Experts of a small language model.
Experts: 256 experts in each of 10 layers, 128 squared ReLU neurons an expert.
Below are experts of layer 4 (counted from 0) of a mixture-of-experts language model. Rows are named up (a neuron's input weights, with its number) and show model dimensions 0-223. Each number is 128 + 32 x the weight over its row's rms, rounded and kept within 0 to 255.
Before each expert's rows: "mostly gets" lists some tokens that are sent to it at least half of the time. This comes from a sample of Wikipedia text that the model never trained on.

# expert 153
mostly gets: " professional", " debut", "Professional", " international", "International", " regular"
up0 [157  54 131 116  84  75 113  50  91 165 125 112 148 131 109  89  89  76 130 128 127 101 148 117  63 163 106  85 140 149 147 145 135 190 148 136 136 123 109 112 157 139  90  97 119 100 155 106 152 142 132 112 108  77 100 132 118 158  70 163 146  80  87 102 127 162 137 104 115 145 109 141 103 130 123 103  96 137 172 138 165 147  87 148  72  81 149 149 225 123 100 110 194 112 130 106  98  96 102 100 138 105 131 151 151 165 131 194 111 120 130 113 130 114  94 137 107 147 155 113 123 133 109 141  88  88 143 119 139 164 107 128 127 134 162 176 160  99  50  94 121 108 193 181 134 116 158 141  88  36 107  68 177 101  74 123  91  50 170 181  92 112 153 144 118 145 118 130 138  92 130 151 118 137 145 140 125 173 102 114 130 222 103 178 133  85 125 149 117 146 196 107 131  92 158 137 100 131 136  97 170 118 114  63 125  96 136 175 121  74  87 103 149 113 156 158 201 140  77 128 158 117 147 125]

# expert 111
mostly gets: ")},", ".,", "],", "),"
up0 [144  95 121  92 152 189  83 133  96 124  70 116 152 137 120  86 139  94 110  99 104  56  91 128 149 148  96 154  88 148 122  90 136  80 102 124 107  82 151 121 163 192 132 142 126 117 195 163 150  66 144 180 172 150 133 176  99  63 124  95 128 155 166 141 133 134 142 123 129 161 128 212 130 170 142 130  72 108 128 176 110 151 142 141 118 126  82 141 138 109 126 174 124 133 154 218 139 155 130 183 112 139 126 130 169 118 151 130 152 154 132 160 157 170 168  98  69 124 181  66 156 110 123 160 134 156  87 170 143  75 155 120 139 165  72 142 100 118 126 116 133  88 112  96 168 103 158 210  86 138  84 127 142  97 161 169 161 109 160 166 143 153 102 107 140 126 110 158  82 130 103 196 151 156  70 205 163 142 158 155 112 100 110 168 118 132 121 119  81 196  97  61 131 124  93  45 151 139 164 100 159 132 131 110 117  99 123 120  92 141  71 128 117  99 142 114 106  80 148 121 151 155 109 133]

# expert 234
mostly gets: " Candidate", " ±%", " Votes", " %", " Title", " Pld"
up0 [114 161 140 124  88  67 183 133 149 169 120 152 105 133 226 118 108 128 172 102 120  97 167 125 137 122  69 164 130 141 149 111 129  98  65 109 151 155  89 130 101  97  99  73 132 100 127 105 159 119 143  99 119 174 149  76 104 117 101  64  93 147 126  94 106 154 143 204 143  69 131  90 131 154 130  76 135 202  94 149 100 119 118 105 148 190 161 103 142  87 179 120  94  91 169 136  93 156  89 125 152 140 154  96  61 119  85 162 128  95 114  24 158 135 122  85  94 129 104 110 132 177 134  96  94 156 138 155 134  95 109  78 196 174 149 162 131 142 108  91 101  84 158 137 146 142 136 123 125 129  90 144 167 158 168 145 204 166 152 138 191  85 155 107 153 149 125 102  81 150 143 164 158 162 140 127  63 100 116 115 138 117 125 119 140  94 147 118 109 187 110 128 172 192 182  94 135 113 139 123 115 169 131 135 134 147 139 144 121 155 138 146 113 138 176  76 166 137  91 165  99  84  81 118]

# expert 86
mostly gets: "\",", ",\"", "%,", "),", ",", "],"
up0 [110  76 101  97  88 156 180 126  88 130 162 126 118 102 151 126 139 152  63  92 191 106  78 137  94  97  84  83 163 125 146 144  95  92 100 126 141  75 117 128  76 109  88 143 153 176 130  93  84 169  93 171 127 200 128 161 119  83 138 140 136 121 143 178 105 100 159 179 138 157 138 197 196  97 102 141 123 167 143 165 146 169 113 133 157 102 160 105 153 122 167 170  94  85 153 146  74  88 148 180 116 149 137 109 163 102 122  96  84 121 113 190 134 104 186 168 175 106 123 111 148 127 136 107 127 135 119 155  91  85 138  82 108 139  89 122 162 128  96 160 160 110  89 166  94 135 152 154 108 128 163 101 125 140 139 126  99  76 123 188 123 144  84 145 135 162 141 169 151  86 152 120 120 118 160 160 181 170 170 104 111 114 111  52 124  82 185 130 163  96 121 100 123 116 147 125 113 115 127  94 113 109 136  91  99 119 182 197 177 110 166 140  82 145  90 169 118 123 126 155  64  71 147  38]

# expert 154
mostly gets: " s", " S", " MPC", " ±%", " Pts", " %"
up0 [152  97  96  92 168 138 159 174 127 100 117 158  70  87 103 121 102  86 110  90 107 141 138  85 111 164  60 157 152 116  63 147  68 133 140 134 162  80 131 151 138 101 168 127 115 147 184 122  90 146  98 126 155 115  98 134  71 172 160 103  80 194 144  98 139 122 107 166 133  93 145 118 173 104 160 185  55 117 124 190 157 209 131 157  98 120 133 112 133 119 160 126 125 124 100 116 130 129 112  95  95 141 173 186 113  62 156  96 165 194 128 148 118  64  85 153 118 162  88  74  77 162 137 124 131 108  96 103 131 129 150  70 189 148 102 153 156 127 140 140  89 165 155 167 142 126 118 173 100 106 116 127  73 134 115 126 132 168 149 135 136 120 101 100 120 107 110  85  96 127 104 112  89 202 140 187 155 145 154 172 131  59 105 106 124 160 116 110  97 126 148 145 133 147  90 123 170  93 106 154 137 196 118 190  60 115 217 125 164  97 115 130 153 113 119  96 128 151  84  85 125 149 115 118]

# expert 236
mostly gets: "″W", "″E", " Candidate", " Apps", "Gls", " Pld"
up0 [132  90 131 128  22 137 134 147 110 140 142 113 148  69 104 163 115 164 183 190 111 122 112 167 117  95 124 175 170 134 137 160 131  95 131 126 102 116  88 151 108 130 161 145 170 140 156 116 164 111  70 115 152  85 151 110 127 140 109 154  66 151 126  79  95 193 108 123 117 155 159  66 141  76 140 129 123 145 179 137 116 103 149  72 145 125 105 158 135 101 140  97 141 113  96 107 111 144 102 135 143 131 137  94 151 154 191  92 195 118 175 142 115 165  92 149 145 177 165 132 107 157  89  75 126 115  88 148 133 101 187 141 121  76  72 134 169 105 162 144  97 148 119 173 165 151 116 175 138 160 142  68 125 158 112 154 129 132  83 177 117 161 150 111  49 137 136  74 136 142 153 104 139  94 120 108 146 161 137  84 102 155 152 116 146 129  95 109 119 142  83  98 127 135 230 180 138  77 112 123 126  82 115 161 170 196  85 170 136 130 136 166 122 119 160 207 118  91 187 111 155 163 194  90]

# expert 78
mostly gets: "the", "’s", " Our", " Your", "'s", " our"
up0 [175 121 160 123  40 175 153 118 115  95 120  90 169 140 131 117 114 130  85 171  87  66 122 145  95 149  63 116 135  99 213 143  76  98 141 135 134  81 105 137 167 131 108  97 135 156 150  73 153 206 168 100 107 174 137 112 132 114 131  98 103 131 160 140  73 115 136 101 137 155 139 102 110 162  69 148 181 204 148 177 135 142 108 167  87 106 142 157 115  84 121 138 142 177  90  89 142 134  93  98 153 170 151 150 158 116 123  93 128 101 145 131 131  68 146 153 146 147 183 167 184 172  83 128  82 122 120  92 143 135 170 161 131 140 112  90 114 115 175 100  68 133  95 103  90 145 144 113 140 129 121 109 152 155 155 169 116  95 171 110 199 114 105 136 136 151 147 117 114 141 109 145 157 106 131 118 170 161 155 165  64  73 117  72 191  94  91 147 140 115 106 103 137 110  86 131 143 115 150  59 107 143  97  97 143 104  72 130  80  68 183 101 179 129  97 102 152  97 105 182 159 157 116 160]